config = dict(
    n_experts=24,
    hidden_act='swiglu',
    balance_bias=True,
    router_logit_norm=1.0,
    attn_scale=0.177,
)
Below are experts of layer 5 (counted from 0) of a mixture-of-experts language model. Rows are named router (the router's row for the expert), gate (a neuron's input weights, with its number), up (a neuron's input weights, with its number) and show model dimensions 256-319. Each number is 128 + 24 x the weight over its row's rms, rounded and kept within 0 to 255. Numbers have three digits each.
After each expert's rows: a language model's description of what the expert responds to. This comes from a sample of Wikipedia text that the model never trained on.

# expert 18
router:153107117108093101159166148128158108118123153133130129128141162122122100159100095146152168090112144115109128112122115134179175105153158145117074126141121135072118165162081120145133130101103127
gate0:098136087125112127143154104117133125150161124120114116117136149122117115147141098126151163102073140155129097144095113126103136114133143140096138149095124124143106129133149140134145131138138130
up0:112134079102126139115111154121141160128113121127108146139123112109150102129106099103194153140141122144116133108141105152116169151125101135112176126082149135166154109120136084162107142174078150
gate1:141146133122119134117110150137174149082125159152131123130141124139179126119144127100148124121107089121127106092127117115110124098113133146127120144111133105067114137148127140115122145141086128
up1:115147175106140089123130066175155132150141101136118148099148153099163118083064151145124147135130149095110142127090134098142099143159150099168156128163165133122138129134126158121122159138154081
gate2:129116082177085121139142087117137098139153101098120154124120139128098138157159122112102123116135134078078129088159107148098115134171128133119147138114159111167156146147126131137101116114155125
up2:157109140127141121077148149121094116153159133134126099149114159132165142122146113155126104130095146132103129130105137111074102122115184124104122143126141115128123134155134091126072104108108156
It responds to: Verbs, particles and as. The word as, verb endings -ing and -ed, and career verbs or particles such as became, signed, married, up, out.

# expert 17
router:141122162102074092111093067138121127122108130045144146126108155109159105145155126136143111099109118139135078129133141102154113136123087151140097129145088135119121151090107132122143142132110148
gate0:098120131144111130134123121118133167141150146092164121120105102114118109176134201092090122160129133164099133128124086141114116083098064143114121137141148151089113091144141115106119107109136136
up0:151142144150100101104138146135168193152144132107133146123103130155115087128129117145126131112078129167115156106166108112168122102137127131144163138139115129107108141126157149097122126082117109
gate1:115124142154078111068162125097132153179121140121104135111134094125139104137148113179084133138120147102115118102121146100137122116170129119103146097144138124125152124091118143132122124152110131
up1:124124134161132134128102115076145146167121104123131104136117142153139131057110142132128140167144129157142126105124123157119115137146140134155111122131123162118120119113149146149108169125170126
gate2:153156146140123124107103101114115163141100128144136140172135125126156099136080170116113114186145136147174086108136153107124109140129082107108155151110125156113182114151138091113131136138139089
up2:117122093112118106110089126123112130124073154126092105133163119141152100141123129112179080142128152183148156112132123108144159157129142123117155139113137094123151095139116077133155144117168159
It responds to: Numbers in table cells. Numbers and words in table cells after a pipe, such as 39, 1, Common name, plus quantity words like some, several, many.

# expert 10
router:116119135125098162147099135158109168152105153121125108131144105130141104123165173125107139133124158103109099152146163138151164122102143134092153123164139153131185145132114099159109120124125144
gate0:136127103133151141132131159172112171125132113127091121117182126167122106090090151133124095134142131140094136144145132119119123164129174172108129120092116125128113153140155103130106132139123128
up0:152119117152109092162150121133104139085142132118149147109132107115140138144176134098062163161088141135142160127117144050127102125100130134161162110119103181127152138104117170174141105169109126
gate1:130109134153084093093137157146102124102080136139129145149106108120129116152107131116122101133146161091132151112120117126135185163119126144101087136123133129129129115140111145114082121154108077
up1:143135118130162110118143134098080096116089140126135132098119139126117102113133115128123161153144148115135160156121129119099156126123135131122160126116117144134130134126135125141142132135136178
gate2:165135125135106132102124072181125130081096096141096118102127140123148170149137143113095139118158151116148123148127115114151152163148147143088125124110131125111122120105113104158124089111132105
up2:140105117134146144141158119144144127129156152077084120128084135131161144107076081121157090137112086133126117103110118114119130136161102118113163135125117131123118151133136153140139124110167164
It responds to: Commas and location prepositions. Commas and closing ), after nouns, and in, In, located, near, began introducing places and dates.

# expert 2
router:130105110130106118102132138130144088132115130088153190127132126133147112078172126142158125098115145098120135168099142149086097114101113156153119094122167192150154157137129121101144161109123107
gate0:117098138161099132146132128098137126121138085142120117152071119141146103122149156129108129094122143143109113103140126127143145115110131090134132159082135141153118121113127074091113141192144107
up0:104154080110133117154123161163115154144119178118103124121097126145107160139131177165119182161094157139128103174116123097133131111120095131100120113121150072099109116108161146106118137110157114
gate1:127104147114109121125114133143078165177125100121094104098112140192136115131129113119164118137178146147133130118099138124133126120120122152124087156102167115090137123144106143125131144146131124
up1:136181171128173131118130121114040160154156124142117130115102139136110143141087060122105141167116150128136158143135177131107129146121133096132088145105108094093152104131124139087131141111134178
gate2:142126099161156110117162116112149148092129142134126124129146162123153124114083124104148208110146149158105092105098121147163115099148095104092167120103143153127104128100141119126130171143139105
up2:157111112106143125168098106147143148123141126110141133111136104132141098127100127119114096124120092076116140189177133120165141142109105151103098128149112114135094109099158131128141154171134205
It responds to: Determiners starting phrases. Determiners opening a noun phrase, mostly the, The, this, their, his, its, often after of, in, to, for.

# expert 11
router:124131172130123150152129158150163142126103148166149149130162117112127165121100107076163123138126150170160177105113123147110137132077110081106160162116115120115149149137130133123160115148154129
gate0:147146123158099115129104142095133128125115139154139133159128119123134134122120100097131141110152136117133139130130108130076133102135141147127180134168147119075138156118146160136137133114130148
up0:141124120107115126126098156144116156173111138090126121062140118171116127116111152120090171134150100110115108137142081116158125106144123130123155140124133143142131110084149153151104133127103139
gate1:129127127123096141137125103154141112125108151126101136134093154123117147152100104107169116128120162128123107118115093125130146099102162150125165144117077147156156139117160135156148124139155131
up1:110120166143148160142161122132113136110151090163125130099100134144121159090117105096125143120130129100098149091099137116163114129141140094138100110157194140153158180134088116125091156171124132
gate2:087180134175135134125116137137114134173105158153120150114163129126099105111117154104206162149174119152078156101135152126135152056144147099111130118143143103136138117172099158104120154134130135
up2:141097109123127114133103120120124116120129147129138109159143117145158137125135110137116110095076205144119136129124092121144109133137109123125144130118123132102125167109129106123142115132117144
It responds to: Sports league, team words. Team, league and national-body words in sports articles, such as National, League, Football, Cup, plus hyphens and dashes.

# expert 19
router:127178130128152151110127099154102115124106123116147154160101128156094128182121124092130099134135114152133152176105177118169179141132143129157106149164101140155123093115165130106170123136175100
gate0:166102114144117133144117118112149132121115132158085117131130105132156108097115082156111147129152117129119121105120095115128102073079137122123145148125104139148134118129157130101123153118182097
up0:146143093199138136141129162155073125148078141116150121126104134123096148162075147139159091139124140148106121154146141167142136117112145107094136147122114095138145132148135114183117126126167115
gate1:149150171133144139166152122123133129129103105118136065153128149102132148154177090131103118085151121135162133144121111134093131160110107107064152181133135109078120129116142118130160166154140076
up1:104099108144131135120130133128111150142147130131107131106125144144103137098123156114136112155138124120100155134109121140150163137127164162122151117142099157122111124128105054119173113144124134
gate2:165112126099169117132130080134108112135146132179100130138171080122165123152114123120177151155118099142148121179180101107153167148211107140135127143084146138149155153109133138118140136076113109
up2:117129120146136122159106108105147139134090140145091116152152116087155079119120133122110123109121143150133138097118114164123143100146108112059121135175134134130140096165071121134152170120137128
It responds to: Word-ending pieces. Middle and closing pieces of words and foreign names, such as el, ol, ar, es, and closing parentheses before punctuation.

# expert 6
router:141121120131092122096100139146174063127137118138114088157098163101095168152148103163139118141126110094105157123132099115103112148099106089134138113122107150169143098102128093153163168153119121
gate0:097140129089112123131091138106149138139127137130153116157108125134147116150131151116123111096137132126131109149125100133122140084166147131119147135141109109116174127149142129099144122151143117
up0:114142125126131102151110112133125138116116136178131092124117118144097107070111135130136140156114122141123122086128130171137112112108142142136166159135126161149108116171116111144154146155093168
gate1:120087123081123151144147140115163115091128158119131129131136145140123131094120141160159107140135136136123160090063097171154176121104146136107126123112099138148109091126150113102119139140115177
up1:089113129124118144116103104118114157118104146197154116137102163107117135083133112159139138137109165108116160102134161103107162153139138150103090130153136113128155142155132143153130131160147158
gate2:154103082108145162115153148130105126152125092072099112143153158075146109117127141103131140152124141146135119143113103139119095158117129141138134117103114136133123100127126103108111131169127144
up2:122105085138129136116100113125148084085156118153102116122123194115145134120141119139130110121141148143176140147107117093142125087159117165122101153132097094138136141076141152128170149107109116
It responds to: Colons, headings, place names. Colons after infobox field labels (Pages:, Media type:), == heading marks, URL slashes, and place-name starts like New, South, Los.

# expert 13
router:141095125146093135109129107126116088116121155181121140091109180098123122126121098122083152089086123107153114125155117137177157157138099127167132133116146112111141168091126169103128143154105136
gate0:093128143107111137142145128119102144127111137097112137119151130125162110154088115154131122125091096099140110122177105098146131115110133121135145117155114117145139137104105112092136120130110110
up0:094101150150102129131111132131129133114132117159105128138132127127102166146154122152134114131100108155140112166148132137142160156123137074160123118100184127111114132112144116105129114085038112
gate1:121125149119101115113128097113147095148096113123127155166124169101121142136136091087118165118183186099116141129095119143183168133148103148105172115095093137106124114131126129139194129106131154
up1:145159151135137141167120161123146140140093136085163168130120186149058118103096109135084146127138133074112088140138172120112128127130130125156132116154123131117131117130186087128117116141156172
gate2:113133125158138139132149119114086083134189098152124130171133171141122129099136130103145100112112124142115106092150120113120098135102129102132166060150121149112156136160133132107106110120124146
up2:132129125147086160145148100118153120113104134156139145119160091166079128171119128130121141120115109124124091141153071193108133158128103165109119104135147105130128115136148098103134138138163127
It responds to: Name-internal word pieces. Short pieces inside names and rare words, often after a capital letter, as in Gu-ed-es, A-ish-ath, Del-eg-ate.

# expert 22
router:105118134102130130112130146116095171134138121147107145152136144127159138134096142105106122141115095088150128144135115127099097145169137111143098117114113119125125094124115156064151110127169078
gate0:139106090141107100088120159133121140108089140076092169108199096165143093134111185132127110076122138135161140171114097125140162104092192128121138109150140117155132158143121141144126175183118112
up0:132130121124101150097147175156129163125116143115127113117101121129160161106105156175111128136133173140122127124149139156180109159133150146115115126106126123168205164091146109128074145131096145
gate1:120109137107091125143129162111110134159179134168132161110150104107104141157117102096100099109094126127108093101080100126115153143140144079129135152148118138107157109131138146135119090159090128
up1:148111163119155117147129103172105090111161108157139155072210144165106115121076092128127117098125133172146121143080125092130142135112134153147128147130149130116151142149128139110114058111083161
gate2:148114162144101148143127104121142088119140116127083135137139104150139124122141117135067109119104138129128132147141056059122128113129121129148137106128116133078134120117140179124160148119166078
up2:150092147120184082120153122154121168104122111173091104116129158122087090137148134134143090139117143164123128152168142138154125111179172119125107119083159102136132126092139096105127131091150137
It responds to: Prepositions and conjunctions. Linking words of, and, to, for, with, by, that, which, after, when, joining a noun or clause to what follows.

# expert 12
router:126111129132133146190123139144117166160130113096099076092146117120090124169092150126156140158132113107159136088111153124132158105133124115117140124067119117127158111145098120103113158107141158
gate0:198119092158117125145158118125142164178154181111162123117147163133072146081109093154118103137146126105165138129113136124102140118138152186113106122065122120162163130121130124117088129177163099
up0:144133139156151129080131112120104112102133108113105104136086098154121136155129078172129122148145129143080165094169128192125169118133135136106133121138124157099159081132124106114106143145176080
gate1:119160149134100135162123139111087105129088108135148131116140127115134117096054173145109159144119176147096160133117138133081139117119156122102133107104132114121110085186117089128148118156130100
up1:114099127111149136103126088147117129151130132118123100110133136101112148129156160149131137115074094114114129156145199078120095122135142127112117161154121103106100128156110136130195133109114106
gate2:120107120156084159112094143152095117154136135137106115145138086114162113137091149131099135131121134141110134154157135153098097123116122175128140086125128137123150148111109148138134116135108151
up2:124127193147123155137143089134119134119143110148150168134083164110116114136138137162142134102099167092107119138178129115131095136091111112156162111110084137145112134128098126135092143103129140
It responds to: Foreign name fragments. Letter pieces inside non-English names, especially Slavic, Dutch and Scandinavian, such as Kova-č-ević, Berg-vi-k, van der, with accented characters.

# expert 23
router:127119138175067124113089101124136182120146146123151116105149124146145162134124118122143100075107106100116104149152146101141115133112126162099134163134163150126101127138115153121100179152127138
gate0:125120139139152135087140115128151163136136099148107114109123113156122122131150106112124091125146158094108108100123123114126099123112143151138197149110134141109124166125126106108101132136105083
up0:165099122137103152153172119111096124144142139129141138126131081115040125103112167149137127175116154122106150121128173159110104146149129143096087085132153175129148164177109177111146135117131135
gate1:163141165151117117111136137161115139160127124116122132114125136149121107115179145135182082143098104130097109101159114141078078130101121077174144112153145103128156123124127103125151160115137141
up1:149138158140139096133093121104142120156098098129121155131119140118119148152109144164092139145144134147132120100139122129112101114143111139137161137124109111139115145138130132112077132146136091
gate2:087067162158132109147100139146127144128169119132108152149112150127116097114146154118119119153114105137134126133140129098183139102133122092116106123152114129098081097135144129096123140173147129
up2:109130143151148159152141133148127083118141126110154146138078094167154088137119115109142081154159096150155099180124154126137121109103101133084153190116126120143141079127161141105118157140128097
It responds to: Table cell starts. First tokens of table or list entries after pipes, dashes or semicolons in sports results, such as Ch-allenger, St-uart, Date, Scotland.

# expert 0
router:105170095117107142141145106154116129108106164090131118120115115144152138101146135125124109136145146129089139117107110136135130173133114127102141144121125150134108105157103101136126098122055118
gate0:184127131126134196170082157109122162131136172126147116129144113135139132103126103104139119147156125145121127120100130137110143127087149156139111110117142125116129155104114131143096135145146065
up0:123128126158170125138178098177149153117132119117144096151138080164098107149111091143155156134127135100110126113140130087110118152143075099139143126101066191105127141119131157113131152163097129
gate1:096093151171125081142157136142086128163117122142126116158142147118169115136118107144132127118095134167158084090147113119126161145112171162104141129096157113143103111133130172096125126135115124
up1:109163103106155133126133153105122166125140147120102117114151116134141137135158150096104179127192131125138149128164126089176142155108111141129146122144151177106100145153134101067129186086122136
gate2:087108123085106151142161141149131137091163099112170133083105155139140178130136129161135140120127145116088156118139109126105153166155108161157146130113135116073119084064147112136177094108142139
up2:134137096096148110112067130108128159088140113106170113114132167131171089155178148114118146135128135140114107133092106133131160112158114149179089111142098152132174133136128123087156148122138133
It responds to: Phrase-ending nouns, pronouns. Words ending a noun phrase or clause before and/of/in, such as Germany, it, there, States, million, year digits like 1904.

# expert 9
router:129107134119155113131129133090116119098083108084167116124147134132162114138166115164119160115117116127121144113107127163116095141112141111135120133144115121110125101101109133143086126131143120
gate0:094144176156124127152112102128128129158139085064093085104153159135169140120126152078105142083128134145090116128110108164088131115105155110131120123136117121160149121150145117122154121112153128
up0:135123134093104123112120108133166166124128088134165112148146141143102101133147131152126174158097127111129134146137127102138144100126140137128118139139114134126136129122127133145153066158119160
gate1:124098151145129109138122119121083166158136117156147100075098126129108126136121113115110124146151132132111134147099100148142093112140200097137127115126121112126132070135135126165131110136126092
up1:119136104157117141147092099168128163106101094169103158102131155136189160122101142146158138155135147141108124163122109079110142115100131100095113155125104143133117146164116119091141074164121139
gate2:141154110112158130131183117093093124099129147122165131153132155102095159096194135136109105132121151144127142146086152103140114111122127120184092119131116109127127123163149119156113176102113141
up2:171143106141094112142131197121108144167128145125133091136134138132106133127111106100115128131107111148153144125130112106118142165102088163138121119154141113123165147166103142127191133131121151
It responds to: Auxiliary verbs after subjects. Forms of be and have right after a sentence subject, as in "The film was", "is attributed", "had been".